python train.py --n_layer=14 --experts_per_token=2 --beta2=0.98 --seq_len=1024 --train_tokens=216000000
Below are experts of layer 5 (counted from 0) of a mixture-of-experts language model. Rows are named router (the router's row for the expert), gate (a neuron's input weights, with its number), up (a neuron's input weights, with its number) and show model dimensions 0-223. Each number is 128 + 24 x the weight over its row's rms, rounded and kept within 0 to 255. Numbers have three digits each.
After each expert's rows: a language model's description of what the expert responds to. This comes from a sample of Wikipedia text that the model never trained on.

# expert 60
router:105116127154147082141128154148151145107095144170114143156113128118098151151099131106119116146162116117105135112127104141123146141123107154099137108105172169150173187083118108145171114101134121085109108123123121161109089126100116112146079096157114080092147127145133112146127138144136179114128120134126102126135145094085137152056085076161119107136148111134112135166122126100177116129131113146107109159142166116064114182127179105131129155136127134144145105142168123108100129153122146107096157134145142184118090113156093152083127095111135142138158131111112114123121115147142130159124153173137165146141132117140105096114177120133122152126130108130117132145120130105156120158123
gate0:138172117169119126141129116143157126162100143135119136120108134073143174197128161083119137094150137120134096107119137127100132102159112138091158179109167113135171136143149123157112115096136125089123102135112163106187110139109144106134104178125103137097115140112133085161156137139120118132127109153139103123109148107139104107155082105113138129083143107117084110105141108121079073139129134129137115145164169118141122114147148167130112114108166119126128102126171140114115125158132182117078145110124110146130099113154124133129133120198118146110142154131089113148104139142157102173102149110149137138128110138122088127123137093185105089139129127157129145146076131122132113152147
up0:118117108063142156109130147096106108117189124106131125120121136184119104064141091169129121157090129155145155162119122133141141151122142112161113104136098165119088098098115135098116156147138137169136179117125092140090150121129125142119166089133167110160139102147129159121097106137115160111137118091103144135137138135119153168123155143136117129150115150120189131138115124137164165099124136135133118105090087149159138130112099093128141134138108129131110155134105130126147165092117078132187105144129141141131142164120142142120135144060133128160129114131155149121151124122093168072135115147115125131155135118118155108119124167072161139124130126114133076075151117147128152107105
It responds to: Common English male first names beginning a person's name in lists, headings and tables, such as John, George, William, David.

# expert 14
router:142110120185113115148127140157107154130108093076141119123137152145130107095112137180110137154129166151132158108123141138141127132153132085142137139179111130136155125142145136126113155138144126143153137136093113100122165148144111132182144127147138127115117179140048142145122160116125125104145116124149130151139094164099148157092105112111135090122096140132141134147142097099053133131135107149175110148124161125164112121139117129147166118153122184135122114095125072080141137131087114140171075154123115139076118119126106114152135176128088160124098114142183173110179153122148095140127124158112144134144170145146116114130146107132115147111143151131113123144173143146124151138127
gate2:095128108129126134098142127144117161147131071123073132126129141136115075095139129173139200134118142143139090127118101141154150162099112132139138119150063122122117142137090113111115170125146165127142171141131089126139175161143089151120114109131142135076160165130079128124170124073110125154107158132136097117136149137111152137142108153140134118114162116106132113182124114115072142156166122148178126157107145175123140097133179146121117086164122162168125130122145113095103147097126093140162135181114142139110141120145083120136121129144161115122119108148138196134153138108146131128130136146131146162147134159130109111132129106095124147099111140112124130120100108156132094142129
up2:148116158107149128157101133149134106120109196156144103124132114089179187152114128095134074139149144145100145129166154098093096081144137129124114103124197170123139127124159125176163111159102115128101101107073177142129091100111172099124149141123136142145140093142173104131125123177138131111157095110156139145097105118153108127128135123134161133138096147143126117090144118110169145133082112116065107104161121092146123147106095117128133161099144122100157140147135129164170132133130138108133114073104144135149137131132138157141125135128083156121121127140111074101119127127124147145117097120122115107087115099127175139154130130164129094133120144137131116127138129102135162127135
It responds to: Place names and common English surnames, often after New, South or a first name, such as London, York, California, Smith.

# expert 21
router:129083117085122126125110113127104118111104126130140110117129150138155165116131125129139108130150171120112152107086107153131142117092129111095136126130110120118148105131163107140068165089129120099128115142091142136143148145161146098137118088116155163143136113188140139112156154103134118111139092150107161112160104121104113122107116160183134163083072163188102122128105142107113140085112141118111120138158118120132139093117147117121115120146146179090154174093151124134140118116144125077160096118162138122146146155142154125174140108157094158144117131094096128166111158134083083124133138104171110168117074099141134119174198118120138132132129128128108142150124107128130157108144
gate0:162146115165126145135137121105111131148129127136136160104130122135107099126079085140158098151096104132133092126129113144080160158115135118141130118091068071086106092132173090143097143119125137096106127146129084166133169128118128113127146155130097134178116104110082154101132129130091128146151125139132130131145150110110144140120120121177111134071083126137136134129087119122103164154146100131168104137096072128103157132105184130103123152088149113118159122098119116093118126115123146146132150109104148139092120110140106155139130117111137136131150164137143171130162137141132127094157093070189064172137146129142108136132102149131135103121144124106103101126120160141090130105119
up0:147158134150117110138156140126137098137138113149141148104124131156128110153105108125151094149126121124150135090128093177093144135127133142135125100104118092101113090142155081146125122113124109124127124115122132183129143139123113105113168161132107147155123160102083170093131098164135130147114151106170166124156163089164117138114128130150115137088088108126125118142095133127102174183081136152113114115066121136120144146101154120133144150077137103139147127142146145090128143092119103144111158086110154146066106092127119159137143130157163130117093103128179150161124160108123146119161081105164091184150121106137115143108113163126119115134115123122102093159153173147091098133120
It responds to: The century part of years such as 18 or 19 in "1880" or "1996", plus spaces in tables and coordinate pieces.

# expert 25
router:127136164091108125107088142132165144108115151098142148137108138162127111135100153119098130164137151120120108110113137114156106147151145115127157131117110125148151135132146161123139160141087130165118120098140113115144151132121160140151113164125138130129121122124097132087096156148145130142149116121132119098159154182105151127111136142073119125160145062108148122175126125115100120081171143151131105122096104119137119173090146117117146126137119095094143069078123109173126125142121109151144115131107109154133058133088108128123135178091110148151170103144124158111153162166153124166076130111142101114125116133092151120171082151128142173069155133175138114130121161135098115137122
gate0:124129155117125109140116155170129155138126163146158127151115136141158103127120142104067155105177146067129090124104134138141126133095161139147117139110133091113151112098186150079151080147136110154120105119136093099128135096092116132108137137144169096098152159141085154109122096107160111117173139121091120139098136133100109100121137110134139108140083123096149110141131083165141143127125145142120157143128117078125148108132096086119169132118166189128108118124121130114141106135134133126113146116124148136148116151130116073088104119141105130132130142109129101202117131140107164117122118133093094155159132142128058144130095125119115123095130110141126122130198165155108152107127
up0:123140125130135146116143124097101114107103127145123179105117162111085159103119116126126138099100100145114191148134098105135106079157063126131128116133114169144129151149118160172134138119125133081148136119134189145150147117162166104125109096060107160131097155137150152155154122144157147145117136124158123097134149125164135135127134136142125086086129158124140146090139139094163112125122098098136132103132109129157103127088113145115109138137097140114107161143142161150144151138133128095141131109155110099166131125091138152124140109132106117132111085093117147148167097076099103128101111097158129097127073103131181134140132091165106158148123128135124146145110082110159119169090
It responds to: Later pieces of proper names, mostly surname and place-name endings such as -son, -ton, -ford, -in, -an, -berg.

# expert 38
router:125151144098144102131121169141102134146157092100172121143128164121129152125133111080100133150113125131132124127125109130118109140132122084114133092087130125126111167151120192141087150125140148140156113138163102102114175086155082123106179126085134104126147114150107134100148103113139152107097135109162106119139087117131131138172120143143141124179126158116130155150129099097145112132142127138152099104121091095200105119138158103141113110123133112130121156107169122118115155116152111125081066100069087089138094115157123141131131167136146115144120147118106126101123135116119119137140157111119112139182107116133089148130111153180132171126112144117120124137119151119150054161102
gate0:133120159100118119128154122140132128110117076130137122092102091106122134149125130144119148135126126104120126104131081135157130092144159148130114104068111134124142128141116107099142109145146148168121151151176131129111109131150116101143123162124158165126179105146112097141146113129097126123175186163116102130121086109112111138165110169129082101158139145141093177094166138124127159080119073140124086111114081081128131134157148099118144125112168100146125156093128124117128144077117115100149147118136104120101134119185162116120117167156137129097130146121135138149147107129098108088149126150090133168134107212124134118099143142152123118110133140158144112148103115114144104089166
up0:132114135123138092151178127153149112139126145144103121105093142130090116135110130125148127121135150167119169126147146115136101140147129127147101095101142131089127137104139107134149116123115140129082124089152111126108115119120135159126136105113114145159167106121108176099175118127129126118145183126083183130131114115172106118149100067097056138156105133112086146136147150119155102111142109109138153115155194147083141168131156097124134144142168137097100136104120121107108125114160111109127153122125129163121158150165131110142149140146108105149090136113138151102160115115140104157148147116126127124147081204159145114067091187125128122176118115170130125125101121102144123136140
It responds to: Inner word pieces right after one or two first letters, often inside quotes or names, such as T-ent-ing, wh-is-pers, c-ount-y.

# expert 13
router:136140115140131132120114132172149141165104137140081131123136102159151138163158098140155110157090134102156111149155125121142117118135101152115126136154087127156112146105107183151122162139104143095125136108099197125146133118126176152140107170127109138111092111112174117129102169143159101148124091127056130135113096103102150113114150156114106130166131134107115109122115139131135167148159144133115131092133123102130138173082115094117104153120111091108132124144135140107115144131140113135122112082084115122100126119125109133160071126139085124124093119107101126103081084073145148113156134109143127151140075111141129090163122204119121095104170104125154134127106129135142143104134
gate1:117137132101139171136128119138145115160114158121120138111129141119124106105108154122088033115098083097112124112140126127129146130104145110068129096065117115137099129152149136122110126158129158091143082130140140136155158124085121154138092127109137135075102141089126167123108133149112146166179097157163141131146125119144147187113119156121153130143144113107137122111188134124160122134126161164124086127110069117127140147088126132156189117129123078100122128117150159139122111161106151113135102127131136155128125156109130106125124146119140076118126105135140107099115097144129132098111150120151080079092107095127104134121068147115165114156131140116120106130136148121093117113124
up1:119073136163132119112139129105127123117121104158138169124140132112136137118138127158137173110158171144134079183103147121090108126119113125165128165173120171122145099129093138103147136144149125147097140116106097117133109106147093135112190113153119132207158100104125105088129154144106101140098137136105125117117146137144108063190134152115109132100113120109121141100113161139115106115122101104106155163164187120149164107139145114086110126091128140170131139174146081158125101170186131131114188095127151118152111138137101138150144117142109115127143124128105120118140165139125107118159106137108114146148114124122152100134158161127108086143126109157136153131129138130143150162115
It responds to: Participles and past-tense verbs after was, were, is or been, such as washed, done, appeared, born, held, released.

# expert 33
router:092099126095126116085131187141097129171131173068156130179144156133133120148136111085114119159147169101147139127147134124160108128131116124130133147144146116099103133120141157158141140124146140144152131125107161124153135103144101104131127150111124130132130095155121141091107100120153146147134135134174144123156146172100090133118143114177158142125128132132149112154129091129107104155076157160122135090159162116177096121126092089141134108147116169096130119105110150130123157114119125118076102110121105140175164099099124148087109139148146157103127140152092117135100121169094184105098156108153156088177120110142129118159118098143069179107123148116135132105130123110122106132118
gate0:115098133141073158160121158143130117149121112091113125139131142156175156124164109083118136146154111105159110115127164177165099134122197131176085138127109139117134134110176138124140110113123112165156150148119131100158131112104100109138135158128128134117093093135119134117120114169142121164155139152143173164128161125139131140128162164087113144153165122076123119133150126167137145124135104144159171120139156128119089167143114095136116122142095137108149124118164099097139138195126126126147095142138116110103132104074112103114135131126135174100139143173110155101128129129152155173117174136126112144134164083155106106116119136147134132115134136112139145119089110116113079092180
up0:129123144103120120180116103140149111125104122150158098131146097151083154122133115126114117151170133117160142121163130139135143143110130093136137129147150112169080141112140129115114112096140097062116089118145120124115135113114145091135158136174147136221116130085097149128157114093123119082162141109155166121160132153136150139107085150183102163134143101174091119117155109130110126110161126123137172132080146085142111154153146138118107120107132111107097122112124117139128164139138119132066099156133123135098107175141167178118096112103115111120125156115090127092114107110110121101140141154144128122140131157147132111105107131106131089119080129168116145111163133143152130171138
It responds to: Inner word pieces after a first letter or prefix in Latinate words, e.g. imp-oss-ibility, imp-act, sup-ers-eding, ject, press.

# expert 28
router:106170151096169108096082146122089160167154099088147143126128136089133137132123129100137124132101147144116092119155125109124107139122136149125149141102125101142092137139132124115118159103099133126124090138147098116129153103127083113142124165133128108132137110152104130084169120135133124127135121144149141128149114136097072158174133167113123131126128102110126127142139105093079122112103095130125103106141124128139140129107111121145152122097112100110144138108147077140123144089117111148065135129067116129049081110176139134117146158127087201097121139127120133189106161157165161098182129092117088147160096132146131136119095149138162138087137127112153119141131132141100135127124
gate0:110115093106167110092124135140141155153111140137153120089143120109164123123074116127162125103146104133156137159114116115101091143119100119139126144131112126151114070186100112107134125148168156101140093145141115135120140147118084139135096117160117072184108125151120114122175129123147158142119121135143127120103130125151137096131113072160114106084131129118149134100142150160111099119128119132102134130126160122146138200121110126148111131070109139127099119158105121120143159098115130132099148135145132205100154142195088143119098118145129108131127125121096134163088140139156124108146076112161088085126087111112119127136106131124123145154159150080147132125168103131089149116106
up0:130118140110143147159112150103155156178151101121160140126105119139141097054142148163087150151100166091142142133118108065165151099140115105129136165077091149096142145112120114132148145155100147139121126112114135127125136075133109130090188113101139155152157107099101123112098119151084124143155192145122126073116155140115121163125124148120120133127135105108140149065116107148116143139135160107141127098113137160108129115129111091098114108107153121096136124123153133144147111116175108137129115127133092135125103142175165100105155141083089119134131125120192118139082117122130140121156137126118150119126124153132148182109130069134125154122117125114166103118136114166127104138104
It responds to: Short word pieces inside ordinary English words after a first syllable, e.g. pl-ag-ued, skirm-ish, ol-ig-osaccharides, smel-ter.

# expert 31
router:148140124123120096147169117169141117103131093091146131111143166112130092135167128115100136144143139111154138117127093150158137140128127140123147151139089176161156111162157153135130147143111156134102154114151076155124152113129122108112097144112106078105104105126127140160118136136127101121102052114146150143068143125161102104155117142146126134130118089178119078143102095122105139141114088157130160133087136137126097103119123152146112144140165150119134164104130087149142119119136106146147108166113153175105122110095138133109129102126102084156142122115150122164183153153163118159088145111099160108128119130154094109097190094110115154163108133147078131113136104117161134147114
gate0:112107093104128146107082152172184127134124098122087133125147121139200128148104115148103138088133154161157157105126147157119145116125163163121136106139158164154169135160099131110125124134121109114088158131107116146125116125098127125131127117145187118148144095137085169156159161141161109104133119151157164147172162129132171127127153127109160126119127121126125077091128161116131145173164156113092144141126127104142134136089128095155160130169110124157140111157150107131173105112111121159081110177147126127114152143150085143155119141120133093112154130146156125128172136127153142121131099149132149122113065175117114111155131139154119159129097139135118133087125108107156171109129
up0:096165108152124077111147123128113117112122109113137109144134130177096109108125171161143144120164149116116156130070145138127115156130161118120118159125167086119106106114091126118140110102135147141094146158130122133119101094139140154126182154123140143077118131162129088119133104119091124139140099078142125159142093113136137160148136161107125130130092144143135104112141087110110118123093157118170109125108125170135119116125173134137142139134098155160104117126114179157088137103106111095109152103101115123078083126109149087180148130140099162158079125154108157082087084154147126141145151161159124155096170136112147146101102112115130160109169154127126108140102143108103148122110
It responds to: A lone space token coming just before a number, after month names, in or table pipes, such as Oct. 16, July 14.